config.toml
moe_layers = [2, 3, 4, 5, 6, 7]
router_score = "softmax"
routed_scale = 8.0
balance_loss = 0.0109
balance_bias = false
norm_eps = 1e-06
tie_word_embeddings = false
optimizer = "muon_variant"
learning_rate = 0.00085
max_seq_len = 1024
train_tokens = 656600000
max_steps = 4467
Below are experts of layer 4 (counted from 0) of a mixture-of-experts language model. Rows are named router (the router's row for the expert), gate (a neuron's input weights, with its number), up (a neuron's input weights, with its number), down (a neuron's output weights, with its number) and show model dimensions 0-223. Each number is 128 + 32 x the weight over its row's rms, rounded and kept within 0 to 255. Numbers have three digits each.
Before each expert's rows: a language model's description of what the expert responds to; "comes before" lists some tokens at least twice as common just after its tokens as in all text. This comes from a sample of Wikipedia text that the model never trained on. Tokens count by the router's weight.

# expert 57
Space before a number in tables or census prose, such as percentages, vote counts and scores, after pipes or "and".
comes before: "0", "1", " |", "2", "3", "10"
router:126149127090166137087135122117150080111114136147091095140107148113105150133108084176086057129176069115172100148130107194101158102118105089149106201140124085120137148131089100136142129128126136141152142181136209108141098091086127112079110112144094195078018117100116114112094117119106129083101119142108140074165126128126089118131138223143142108166145102101108127092124148110123122137069060119110139155121104150146098080094207091121045146136135165087107089126113054129125137098062113108118146141147139153101176144129119098139053183120146089166095126202116125114109114081148112084079157057119158110103170132147115119163156129102202123154127148104128122127130104126171079077125
gate0:104135123117127165115122126100127134153148138131091102104105111098108135117104132073097177134128135111125144100099130114109115148142145110107121125121125137165134116170182206100128131141066101147143137089098109145138151056133128155071116089190096113132127147103100093125090114154155097117157101195094046065139157175118153079155146077122187104115143109155149142080133072121096115137117158132105089167138090137131059113170185141149150113105180095071067174056065137186161149176127153067148087154142059160105076127124133103068125093118120070130137152110178124129133138120094129086096096114090106101180136144118195092139156101143094126121142159080127082085191119102149026150176
up0:134130165176143104131143117101136086112135086179181115179131117164137109140113145163197126096173096160058151166058114099179086115088104138184129143105104125110138136153112088132127144061125134067051123128091136145097111198086101091138135180135127124064159059107089169154162103107075106132065188061140193167120133114131156139128139193114077148145166109123138111172129162132130124097130084172097139151117158123092175129112114135079078134095080129158134185149184148113173103115146101177131179112088114089172120107128157134179090160108137187168133130124113129111050116159161151178140129173141131181147089130127115133140106123094131129131129146145119099136100133150187141043122
down0:116102143110166059118131143180132117174099091127105112074140166155066112122124123153111058125146141105108042167113113137084152090098103140044167146108117119085080146089107106113187107136126176172101111101202147157134112122178137095086142147104147090134073119144078124138155128113088097091152144130050052138148123143131137112124127175066103127080137141120103121140138085079174148112107109155133120132120178122137086093162133080116130175111119067124115158125096094115125111199154143100191126144138104143101140119178133141137176149144125109151147103144142142125134128153045145148097150139099175164125056142113149081103130190074124091098064066096116071067114131186079118155159
gate1:121121167154141090096142223128130177131191157123108129173104092164176148106123106135184132100079184184101105131150140141149093138048149072121150099144096117187091173141184139160061128118126113209114103174115127179137134107064107093116095088126113091133156106062161141138111127111138104096155088105128127121072158095174152177152101093060120189109169115145120116133120148163073096091093170101110095108122110131159095160114106141136084110139173103146152199126125131124207165118158092143116151166163132100085111091089165153112162156090145180152138160122079161145127145161162152106134152095134109112129129132114094115206120101135115094131126072100118173113131172079161188158158
up1:078069152137113113087131154117075169116183206146144124162061124191162111166109106109130136122141134175133086132180156135127127124124102077076136094117093115245083180142186113116119130120142131154112091172156113193154138116096095121150124099144136066114218157044139141134130111103132113105154082147129111095092156059153163167166133106090081171111146110162119124126123166145104096144108170125119154104109142155177106157128084139136166118122173100153162150140081119106163134103157086153103133120169115129125137102062177132108133125119139176143117163154079133167148193139176128134085170155116062101136104113099110089177122097106149128105147037105103167122151165117148186164127
down1:139183079082106176182091186189084125109124100098138146102107088157084141127180125161088137142175145105142153121096158114138123183139185095128107159124145089102129102150141133118103154096143123133102093081136157091092154185119099161112106059110069081096178132084136148148143193105101214153099152125094110132168125153159183135152124134153132134131119125137088156066068088114176141116121134107155131130160124158130182172118103205146123102168136131110066133159149139147082133059067063105100062104058153184114140092134050108082120098075159155143136133086147085153104121109127106170166163135124153131141109146185116157102164131155064158171132175126125130144165133127104133140102
gate2:168119098114141130133062106141201127120106074133146133149146168122144080166097185156150167105156138099093126109109123168089081173121111107123099138076073125114149134136078174124135141118155171122090196104148136123155135185168132090116078112127145107133117116098146138154133061136102155132098046134136073120133130099102149136100187085157150110130094121136139149156111173077086121090089194132123144132172126151184158121088119094069143176186106128117099159101114129148128201122113147118142136161125076134114107113152209168191119137181110112112108146068061150120131157169106110129158109133155141114144173139023117129060056206090137121156132082128097147106109087165128089158100
up2:150109139166161072139128105088086077145142150147144172168161163149100104097098154148130064122142145142094110120084101134099106116095106085135097100135086142116150119124121131148129134132126115117120151142114107158111134180122141101124132115085118091141106103109114144154149109135100145114130161157171139115109123075159116132044192101095166158127170145096152171098159129061124113108108106131123145129097139101071124078126074074120188125105071134103134093136121123122108131114157106131098175114097000168161178119173145185103010105216103112122143171115052092145117162089150105129191131140152106112101155127112169068042096168144161139108122123111097118182140106119106069116082
down2:133068165124083163126111103093163144108101096167107131149095124077087064078154175077152119111100118162188156187121150164168138133121076114077136195184159182129141127125153120111090101139133105117142084139156106139185098115142101146089168102115141161098148097115124116097142147094166115154101167170088210076119157132159131178173133111092125112166080148122078094124180092075174134128160119140137131147130084154099111090096133148106189180084128106117095156154180104107163080206132184128113111108098156165140149064161162138190165159119133133143142130138145137053102127137126148134130149156130168138124080054149103118178150136092125171116111109055094107102189149122080144081103
gate3:102127133138052068111138157124170192132141126126167151083159191105114160088098104085132133091108120140122106124123144099119103147080180103137185061154155174064160114162155155169150175133064141150092122105133109091118039076086127099109053109083153136106110078105144158059124114074075135176132178130111105094068123074109136142117167086110115139146157168139136106203112118116121087109112138102105103198192158141192188126155087132127096129068165150099125075205116121143175162179111138110092140099114116120094116188123126119108141147139131121119079088126113097157132134153142128178171141166144105099125126153115074106168153090151160157138115165135119162105149092090120129110145
up3:138138136190112105100119144111097120148104107121146157162138138109106145119116184104170082142131110141093094124150123151147132171132098128128124142159119189125138093069114125129119131147089101134130090104145141070107128194161082088116067126126117140140196041144100096163088176104137140082114109180140128105077195132114130122141108054130106175142135154125143157193157125103138105049116089124137106107147148146125186124156102151147125114102220146156109138156072163106118131151161089120082102136143102165127049131121093119171120128126101151160130212209142112150159142116171129176142133084151091074123131148143030136154114121152144117092105107111142101084177136109098195013151
down3:088126158131166179108086085169147117147173081050128151197132072112079111104166186099139123079157128161146094102092079119112157120136137156140104157089121127093132161155130128047082131094146127106097085086139154129144145109054167104118157136129149133157148154146168089080156131148212145088118137124114141102153130184104129151125134110131127164142042107113161104093109185080172105144169107114146129089103159175127101125142138115087100167177128148061118157095142164096101137162113174108134143141168153082147046115188151118203101184070114127124149136120140167120128152088067136137162130124151086119099114097140133156121162172099150078109118153091192122082083070144118173160146
gate4:147151153139140128154133057155112142123158113137118217171140145156129053115159153112118150153139140100092149152136109080094060119127123184149134121109104139144085186167142135081090066147147140148098210150095097158120104171164112137136137139136159109177173117120147112179183124066154082110097150140220065167151109133085099144141021121107069134153135103189121170108100162140098124077166141107154155143138141130130157167110149115144129113102214120164084133115148120133167110155107159121109102077122122124110103131125087121147159099134151109121079119124163129120102115111134145136162096140076119138084110171134195164149198126110090042134140104154100097142117081084067133168183
up4:056069121129110133135096130067172127139148103126128095081126156092142228122095101104109122114145164147116105150172109124131175143119102101133113149163127123116174079061090123167163143132127156101146126088114151072127176071105168123111149109139086194104072155137129146126093119138112160118128095148117153076121185092166096127146203144161158115134101144066143120149111046100159077197144177131143119144127128096174103124118102077112105129178037131081140137075064144114104136135155112102152122148190104123151168149148200145099063174166105073089147166125123158155127145124139090072134166113122102104143148081104105115086131117114078158080130114145179154119119181133160135091079
down4:093120161141131204138071145131165130114130133162155196135163117111086128122129104124136142142188023203076034076093116092184143115128132091132159122164151112127168112151079113122136108156095130176087139157119121087104079130105170074154125081145077117146116133145115173118059111091130103133138167136188168151182073098112070097127112113104163132170126100147075102152125141150143161110087108150080136103114149117112071131133109079158123168147183114161121097073136081122133089143131135210132140129082186153156139094117181171120142158092131165173141158097120112142177108094136095126168149139086171150149144196144140104107123175148100098087099108123119117138170078106069153114140
gate5:092114142169127151111118085129089098149140090115185096096149121124106122079111066093140152135088134148129131160107168136146087111123121123134133085149128136077160106087084130137173129124120127122166095094127081177077151117083094108134096000144144090138081125148117136126125085115107065119141067146118194176091205102123174134123115148110125131120149118133091068116143128170116140114101083085122110066189105142191166142066161046087100093102124112168169144126139105089124133099154127123086103141153083092101115069119112113148127121096167126162115167142156083110139123069159152118104153112124133139154199142138139174108154088173098111098115119195161099099153082131132066076108
up5:192112167163109181069098078143099157137136081135111133161154090113142087079119107090166117142124205184107115143093144175118096107158071185160042185133145176111121118125146142124097101066122140128092109038092085101119140083093164079088077138121152159159148121116120093063163129095122118115134147123092143161095146174127077167115120127104156148167123120119087118107118124113118125127130094136119087153126171105168120111124112169129117125165188154080166115129144139150068111127130064032134110132133096123159110092165073132134087174150178128144156080166179133172153130122106151090160105077094099190094072127100135105131176085100181144084141138157087182114126115130130085133141
down5:185137146160156169159170138122094161110121089172142022138102179090113109124155113084122192087168136171118119113140120145140143095128074115110199129137155154079203135086115092196204142166161102132212117102141146115144054139138101089117091108140130107122141101149067167078097154087149097141145114149174174128128085182207098114130177144141135104107067135156130094121109166080131148167149106087138134124140090113137162111130139144134130110126139119108147144070104124151196135118086151178057127117142132121134063148149140117134129131090133127104096142127171154156103134079170105138142077099133098132099185130132146117149136163050186156133131128117147151217182081132114130111124

# expert 54
Single digits and zeros inside multi-digit numbers, coordinates and table figures, plus million and billion.
comes before: " |", " |\n", ";", "%", ")", "\n"
router:131119163129122131114161117111128110106136131126125141146098119110099131132089120179102066131153099116171115163115087184116161120171095108144111190120149131142126116100094084113155136155134150216159152163172146120137107099055149134097118107146124186085063154104127115103110108142084030092094139097096147126109109123150095146171119159219145147163104085131131149069105157139093108139091075107114098169129121125142152103094173122101107159156145131077141110140090101145147147087024176102114115146153116136130160159133131047135135250150166091152079077187135125117147062088136145120136123059109137125076179124123075142221135112124149165122113144120155141133125109150159080130111
gate0:157067167048174152088109107121120139129136188142140162185085080124134126117189137127150135137130140109125090068164169154131138172175136155138090140164161188108077136124131078140163096066117135149151169123154180114124136105116088151132150165135126133115081103132122134134168080152116044124112093166150103133094129117131095116180125170117177180147145170133101101152176085137072125121159119120078128148199137127105162080131111109124113140107138115111137146149148083107132085117210099109162138137103154153186109136120106114116096141139164123128080173083088084151088098155074136133131168150105001088163113152177111146128105056134187123130092142051112104160170125074142160148134
up0:126209143127062102180104133159154095117076104142118093091187144192124121104108074105114132133061121097118115159112094119168145120166144097118181116160106100092139160099124107167173115126191150129080053124132156145055071141120147136132173072125095155130151124186156104014082168125180131128139145107154130147153112114078125173144099125181126079103134113104165139114078124142163132136162163120096101116128059132152139142148114106121155196102109189145182201138080150162127142122099132149147096126118108094082091110123151108127168124106113111085071129119192110081088160117194114117144114131144175137101133169097147078140151122109175112172137106149193182121112116155111107087149
down0:087095119143121172137104102099152139048129151199177153119147108133090168109114155161103091138127141175111126066185145157102137102118121161161114124110113133167094139180139141125150128117158156158152122161135137030208110184146188109161110181137128147147089149183168104091120148077135134155091112101145067099150116071145127090083121181127131114117152149055123095085142093146112156107196135135107156128173152178081144147155130187161150116139097115065134134105116025105166129134113181128175123118130136125129108122130131096160153125136179123126107203114133078094111124139084142135201122138080098095200177168146083107129097129158129104172123124093102112149071155077172116137127
gate1:118099126143163151101132125093071153083153082144157166177108147105143150117150172108068144155125154134128133125135101085106121161117154145105127157160141110151120184150140169117184148122169097093022148144175130120107161105100143135083114124097158083099137125151062136150036123153162127132129100082059101102154137179164060068125191151183125108140112112158124079089134119096117086143108140138103100111118121092123177136158129146119102161101082149173198145108137100134136107183165130160111141083138084121120148119083118115128096115127187093114130135126151144167126163136079077075168118158052106084186085136146145144014109119082112143078134143112120123065175130136132143054126
up1:155143128069136112105112154116143145178125130139115109129161131159087133107044104138121191132086097115174149066104090181090100107053120076125141081140126149142126133148112117113097140108124178159166176099126186141131103168192115092176128168162084095132088114133185094105174140065111113094170059166168166154121136090126094153148106118097088147128172155059136171087104164144126159091116115135202135139157128169144067130143149113161105117180197151128094137139133149180118126092114133116175136106125159144151086117171098149149150144100106144144084163124096153067115113137129188193074174116169142127081181048168105125180165114150130105173090096132116095113083110161148151139161
down1:148093111116149190121130103131124105096147133175118127129102153146165158123162141148137095164069108132130159125101157114140074112140117180119129120077160124122129161122146209110134149126097089131177136119136149090167196148153090129110156121141097148144202157094143123160174116119143106072158114097124134157114146168096112082120144150150116156057065131120119107135130168107099067183125090111179088152108154152099143191145072180127101180116164152091153141138158064106195061135148095142111116180141092116047083072074107111093084173178136111159127123165167152080125101123064102152148132140131074100150088153144108033099135093105131118130139179126147090088124228101122102121126
gate2:097056202192096125090132132129153044115060135130120081109123134143124134124119140114125162142139167128116115211194155113208141142132111128152102164135122137144109089105140112127123167112088101144132105171085124149082085171119093177152207121145124115125155115122147110109121152131149120090181125116171099154122149147088089110132143064130156104142115163083106183132116124117167097137116149173114130114099108076175153112168125146113081072097137176141142114059144165135138146102072114059181103157098159089110125202136081151128167057140151206138149166110149125143118140066196096160086131143074131162110116115146147178159180172129130089080186146145153113104110137126148064123135
up2:126150138176120159147118079112090031099140092133078092072117108123142139103096132101214161099120064140107135104097129123120151132131131131119089203107153167168091175078115111131120167139088120170172124101163146149136148105127136141121147120162098101111166140080127116145078120138142149162140089152150120201101130116098090113148149139133099158175119152108129186166071157146069132183158133131166128121132094135134168094066136166146106074138065103166107126122149191153122119139122144093116080117088111092081124161177069092146108058183114227112105153119111124137180176096117161113152121110089180123070153160146150164188069108113178073163171135110146147087092124144145168136117
down2:149144151155062151055134184145099143182123114126148128133166178108080096078132136113119191103135188160107179088129081137075112184105146131095127132137127119128095126084097179126125106129162095142128127142158124119097118127149132061102124154136163134135146134079077176127091178148083139141067116127121109105095111104078176164100121133112171120132144140088136135107092179058129150167075146160140103118120174101095178125112092101094118110164135098147144098137106047112040168209114122143135128139148124085129105125147135106140102128071146132144126156147173141106155136165171158118156125144053196107117051186151179083156108120120130206086141207155149082116134141132116194124093
gate3:095174092160122134086123094079140123165112124136182147110081115135093121136127140125118094152102148105183155083113148143164081163124144146114191165189165128122117098094078055064144099114172056174120151146097141158130131037152118107162144180086187124154118112188128114156137169073177148122103084135165158115126174021153145055161111195119071135105129115110152096101129153141125157157124136093189114125122150120132103127152094123136136097098169139110163104134140086143096171143044118099129152120128174095109172083095133105107068133074122143154127113119162125122147137071091094111142129147130068112049124149157172174134142195122122118082110170134109109170152143129088121138113
up3:134154116182165124108123118098140119126162126200146136120102137088124124137121115086099094108136133114148129146156101137167122124144122160139190127175185094109121110117091080087174076057196078154139133140141106126077127076137112114118166208110140100174148130160083114156144146120151169112096081146160176160118128075193168083163068159106053154101171102078078115112124129153110166194148131056143113126196153106082090131155094161138166125117156144092141078165133123138126178177076134081147103131116117107126153105084172073114108182063131130123130125112152145138123134117101057162140211154174119097086104140144121151154093180114087146116099130101147154186138078093149107178115
down3:096147130140153153099101108089135147131138178128080106070075138123130126207129170102161103100063096170171103130161115171110147084098138134140113143093073126097135131126130141119158124126058099114149102163172093089055120168142133154119086021115069180114139172080180122140128109126161116134124187120100099103127141093162164173109188136112154078132149131170084146187116124127086122124166157146120119153121139128142123166112099207124163127039116094096114141144138132153184154151118170188107077113074169134125110146139210139143125126093129117121167053136104108109130099109205147139126128113116132141158097092152135088098161088153112155127049148128165111112120111178123152055089
gate4:167105155082139139117145151108081141138109095125099110138037143142100144176111068166083131121141155152123078099129150142114113137164176142103090173132147076169152111086153157120078210123129094135070133153085122125105070161168132087101206137133117168072095119135113064161126126097163145151127115116108135123177193098084106116091098174105123094091179126164130124139155093119062064158159124169072156100142117139151090111095109118074090118124171113092126150100150176149174121123140115061120123058150089137112123112090127194106144134116163109149085157119092131149150178067100166069130198070132122148081113100146152143151141105080119110161127105125126086129165109091082076125183
up4:120082162120078139148157087196133148118132144139121106127155145159130098060113128073199140114205118115155155179140071149119120144143108177120118139143124166135163124123143179096136066071125178134165151145151168130162125164131100134113110119132118080132149149079092190113156127158065108171092142120122113152106000188196172112139134116127176120096111137118118093126171119117121165129143139140127052154148098110077120195118137092105151088146115083123145135118120069089156102156087140094093105108174119187121132175163144076080117097147120142073161054103147090087119101149121161142133066174142076118141144148105150122153109191152093130107146122130188154112125129135182134182116
down4:103106095072164196077167092170074088148135175117146079111119120136151135148155084107138133173091116176127111167163112132161095135115110089110111168085131075117067132141083119073129150062100092087134158132227120123160067096140132093150146127110121063133179173095118150131064101115186167130082148125180134146115120114131146105146152121124146109134114111165161068141178109142127132097151089191126115073160116107117153138134177140145094130106149182132143116113110162074144138131089159132169118142078164119171107108151137171104098119137172198176149121217105121177154150124085110105160133164204082149099184138104121084137153172111119069109153137096152126151060149183122140116125
gate5:159115078098142130115114127113155087132184101129114106168142135100107133098158119167113166157149155129133177139097131156073170200123157104191132131169187170180099094150144154156117122139200087111146107146103156144168077147125139164133119110145121163162130102131160141108131131148083160126124102171120152138088106022128106049123116120089108145138110109127089132150172120074107138118101158117107156120168129062146089164066158226120172087114101073179131172138133124139102163146185165108120101069071104137103094091117117146150092142160071070143112186115122132161113138105091097111082176117153141107107152081109117124089094168183172093118150059083172102101130132132095193146096
up5:121093076099164167155195145096148128155127134071148116071179143129104081109139084079119106194147118079192163103183101109127146114121132137106141123104098132144160140127093179137104120121124107076106106148151113080114152127137164112150059139155098142113093084117086152107134118231135172097177106106101120161094129091160141126171145096112176048137099108147132138146156127055149131117118134110055150142056106139133122143110116169126169145104094157153154124106046126045147103095133112111180126173128079141096134134201143122099144145118125146121109111126137094155102116084055106127126091175097127130053142120084146179155111120117121124092146046072164113157137116168132157138200
down5:117151173150153122151158100114063159148120098097118163109151091102114073211142135083143103124090121123153072176186119067166086090073127109098143087102139131063140163133058168109094118127142116103152116126183141079074200101104087124117109117122102146087111138151111092097103105075156174155090133133117144158120111128127106144166107130186108092147201097157106091116126126126128099131117166114167140130124141129116126117201070079128125110154162137108165115125125200144107066153069060136112087114139182134114133114120099052165162146117146068184109125058163189119160140198111124132179104160132149065136087109128140140108152139099138143152078148110070142080150120137131101139180

# expert 56
Labels in infoboxes and tables such as Born, Died, Candidate, Authority, Year, and numbers and centuries like 19th, 1930s.
comes before: " |", ":", "%", " medalist", "7", "+"
router:095116160103178115098145114130185095098116120166149114151114122069092168097066118131084089092167074123179074147094110175122167110167085089144103172167152096105148134144101095112148135120158160168117158171171179090152099103076159130100135095162090166088086155106144118076086123125075099077078144154087122098116118114139099091140165177171163124157154145088087168095131154105091154156085068136097159169117099110173162085101177096105086164135131102074135083091110080140173130102081159130148109135163132157109165159135175085156097151103147075181070097167101162104170097071121106099083136085111164125085182178159091131172146147115162162105098159107147129129143094132166099122117
gate0:124093115138086146108130108092134159114090086171188098140168148121071090131136109148152121099176119135125150064126099204140086117126143090130063091109119125122113159092138130115116124142116147156104123112171132156160154133118151131137177126107114110065126086067081139096059119154142152108154122085127133082132080095132103101096141185138147153138181163128167139090083139211173118142078100117094112115125087175129110082155105110103123078121180131084112054123144087111166118101166142137129146217119192180122191154077165091122095170153140056153154129117150196144139110092110181114141104158108121159095121134181169124118187148163173161125105100074113185061107149100156171102157
up0:111138160097232139120109158120097160100134141128158145087119140118141120191100111086128181097130121133158144202105072163127107144125112112139126070130124086132158136175131137083172117030142166150179126111182094182159150117152130115140161101129145073097143129166164170137194141120154133156145090189139109102130141115110082151128122161163124119163114140132136111127152167059144141119099137173179090113116128120096138124122056089114126131060162178120116209145140107156065121236095079167141083118108101130106096147186127125156125124095102120116135084139106081070124105131104144152088142074186183154134157122109058134113137136153140132094135133094193114097142083183104155135169
down0:144095122124145127153090086102175066099111150139096127145133161115149091144165133097072112090141103140159156086083140108189088157150121170145114116119124171145121122155120144170115083087106147213126109170140079172137142081078168142086158142173141103103161078155129083160086165153168177108155056140122146167126088089111183098144139128119132120198176207217122119084173139153103113185108129088173100128096114120181104141120115103153140100104044144146091133127131147123162119141081176100176119149136145123139131121088161157185081122163118110103168123103130089162119078116148158182160142079088159137141170082147123142106182162176090124120148128126158063181081159098095120149131
gate1:113167160102137119151137149105142148146129135148145118189146142178117172086126080133119125105226154156106125121131130121169145108118092138100199127159110116096118127077175201162142151138122156222174135128164114121124111169152158141175064128091117155169174150143156110080155177133152064059089099134145130143119171174085117139121137103112108137128156183082139113115086116123174138139123116129105087109134143179105156053024079154146072112116166110105158124120120148102156104157110110119124145146115115127099145078148075131164108149087105185131108172144135179083177144127120168081086126113136177084073141187124130163179165112145164144100133087082107129132102170132224122090117
up1:135139096136106075161131117100133156164124116066142136133178162095134098150076072074156125131122042111162147151139105113106054141162099130136101141152091135095118094153046141107167118055107105074142166157113108181152052094136138152082084098169127137103170140059086168166089142075118102173106073122128123075122060123168143174123129086142141105105150129120133161152135110126114092140157161187124119137121143109097090123092111134120115115155082171138128121100128139149077134151144161170117163161162141115095094148103159114154105106190128120120146130130128126114062149070148081144125095171139161135086140124157124105066114111031093055140162104157195154136099050130103175144150
down1:158148141147090171146147149180135087120097120119145160130182077101123162137175067150050083082193154091086152152100154164112174131148110145157099122160128167117124203174107122144123174118086111128176147080166112136088121127141133111103128104101153112119135130137135148142161042124146148132119136143158143095137102147176123089154088056120086092094156107100142114103197110082201095196166112098097095175140164110139109147130125104155091090155136131148113113092134162166155105157153194155141122169111093162146142138131124140147093114152093140192109101129042060176187136198187173137123172104092106123124086129178141122135140138125162119183157072185163157150107121141151090127172
gate2:188178146090183097121148160128108212122095155086196125170087110095087116153129119105091069115182155122109153131135139163114113145153084132117095166119144138097116096098154122125147160098127185146122187138129117147109098150107082127116135165115151173145126132168109107100069181130107090170144101081135146097102111158164078168115090154193092188071125137199143152130135084172179052112119142191147154250113160090136128176142122072153131141086156118155117121109137066124125105074090165161164099110139162146140115124137148181123110089116092131107142126146124086114122084104089066114113137117180149139096053132125094144096135132202105102144127132121129144125085134099113099190114
up2:192155114145192208158128146122106122026090158096138163157140094090160123176053129109140087132151130125106145173159127135197135065120155076099152141102135134154162145145145061086194100148076110127086114138143140094142186094069144181059101104129119086139088133102171081137139183143164076119153143110141088124153125074093105144119194155108149123146109087120162127102128112156138138126171139151184140131140144123158112159083121159099167117074084144115140099129106173126143093092124163136114119143126143102081104147125097137077181103111182144116081120153127138157173171091114129151100104120112158109100140118153169101158197119113145085126138115119090179227092091117147141133187
down2:131122125125098132163105045108118178104110149133151150111154096159108132152146133118154111157139087128174112116162109135100128192100123116140090141141136101102116173161061126115097116108099108107157111070115119048101137106116191069140122086140125094135137087136145141185135141105148146118130163147164065104151095138213134108164140083108110154106140207128103170103104073094071155130076156141108148173070167188158078130187144170099114150154119142138129175153119148091092150112126093105085101148080121167119157151071115093072109097185152180160112146153106143135048114127091148120168111100066146065150117111175129185148160153155074069113165116171207098144122165091102121107139
gate3:089123138058121107120113115073139141139138074142135150048151161122107089113087189107113102065147165144175160113118087180124210174157138124104081127145143154132090118076133146135146166130137149105135147145094156144092132091157078100108112202135091158090168156168165157127040122156131132095097114091161127152099066132112168131114139072129079123117099070130233124126137193064128109101131078096109103206146129092181144127110090118119147137112093104101160102122126110127084151125138119221119097154102133196111107173154082129100150179130128063139112121138112113078172122079168136111136127127144104091148140135140070068124118129142134138161098133162150144182132146177156108144126
up3:132209170131126101141115064117125134131140169150145010129090087193137132101208103112165129137119130115096145163156136135115148176150125154130123131056151117111103150063056110162112116167129108181117138092144129149170125087174120136151193176136111150155128111097118177098126154107117084128131139160101145131118134150145104132138116139105159142139167151167081139109177106162102086126148187150131167092039115125142154157108107140201157193108147126108088180165149125176158140155136111114136170144191132102215142154105123120159089106174146114139113122107209147113103157115152138128084113129080131153101175135078136176150092111181092115099186097119135130085074191100103150105155
down3:185127078055151102113093167124099115144097116093094111121190109111099114097142173075093123133137126099120119059141163127129155127063156103089140094134101135087151114158062148101127122141140130081119118109120137177124162157154170051124141161105112131139111115157136109088109117083084115120146126217107160084099143139135127124121214178119121166152129088164053079105103041106121113163070156169094120094105145114124058120103133042118031121113168155090205149121076162158138144103143145110151109141146147100120150120113094163147169085127097180142118119132100109150130110080089153115137109101137057122191164086161141129151157156113151179133132118139122175102113155128089114144092
gate4:129113128169150125195116170099191102187131166127130087177148158146122213143086166170131190084191120223118094126212133207165102097112110063139148098102152181136145089149154162163152151132151123118115097181192126178140151128098136153134114163101107121120088123087147132065131062143113111132117141168051134047104104110147154125171139087117130103148121153148185115092157161160152129130141135165117123088112157106091144166151177155114139162135131075104104104105151105114127108117134181147033104123142121101150121203133152114159099103154109137133062115149150083094151113109132128105100051108148109122101108055137176128131152150166148149127130125126106127103138158159110126152121
up4:135122114119098137128150106079144144139165065101094093085147148150091200107147117091137131124073172115119162064095098084094212134138128158132160133155125108161148125154103132115136165183141102058094173081090171068187141122132148070090132102145120221132173157161127166152098100152106140084143085174089142132145141150175130091124103119092115164131104137194146177138140137149122151137147130106115104174134212115179125155091082157134118110069104149134167060121110148180127106132104149153165136104075166169088043138150156156118107125126112095125170102099143202117113150133085132126112116136159190102155109147153151114139042126151102158139188118150175185118159097109119103107143
down4:092102183114141124079148136099121132129145118169152162139180109096159127152121131055151099124137138095112105142059183120124170081129114171137118130144122154141158161110141128080048146131174128057141080174193116120153116075102119122119147105122159151110105127129228184096100141124115136145112139073202133117107163119060051096156136170128109110070095091119091166076117144139139117111125079073163154048131206142169129065121115086114090161104170120127129097083105124118124083110140115093143165056125138102115110167133118139128137074156155114158086139145120155151150171174192096207116112117121115136108092176104113086090150106152102154129134095131094168105127085121187132115147
gate5:099146174153129117165185104114086073147083133094104193126152110074113125087103103152114101081125098102145141103121107147128183074127098146109130135171136105168112123126096128106066124172113096117116145180183132128138083087141187063117046105087097179130030113134126157118119190108129178243123058125139125101103115134133105125155097132121141102139097127154164114156162218081120114093121178106113084135125086119155106099120110123127063166163139159072170121141100108081156116138095124106162139090145155120160129122151110066165098129162083132131120089109096128151105112122166105138133110099119161072165125148158123160152139096117081147149133059086163112182182077137142146084109
up5:135104145133132115147120080156111151124137140166150117112061175075177115119160120102131093120183123154104148129067121149159137202139117132110188119173116145151118130126075109125078132055096152211150116113049151147172121187113127149066121135155187138115078138114108108136114144087064177160057112115103106118093176115116128178183123105096129104129137127147094140153109107148109054123178150125142084151133110162098129132126136120161073149171037110124109092084125115073134127154126118089094152096144148164127061196160064112179147124175106163146138132125131079110141148138152110131110066169096131098139094225161118177119173137110138057078126090155125103128107097120114107135150
down5:168100102110110134161136172131139093132119171127145129201133113167106107123148081174191103112142141089122089146139100123160135137140156128138123116174158168126170138137096130167125112116109149123122175156125122163099121155160069176150119189127096161141127133109121184123073213115152120162091088140091136179163053118166071131071174096060127157118181096157145074150172132167184166143101067113131106165170137195036157122127122092100159126134115157165139087146143140091109139155144143070131150086133141149124058169178094128097132077128170178136181117179118119135087147096072082171100129176135143138080100102163130114104168130115123118097117137065138063154125141184167149091141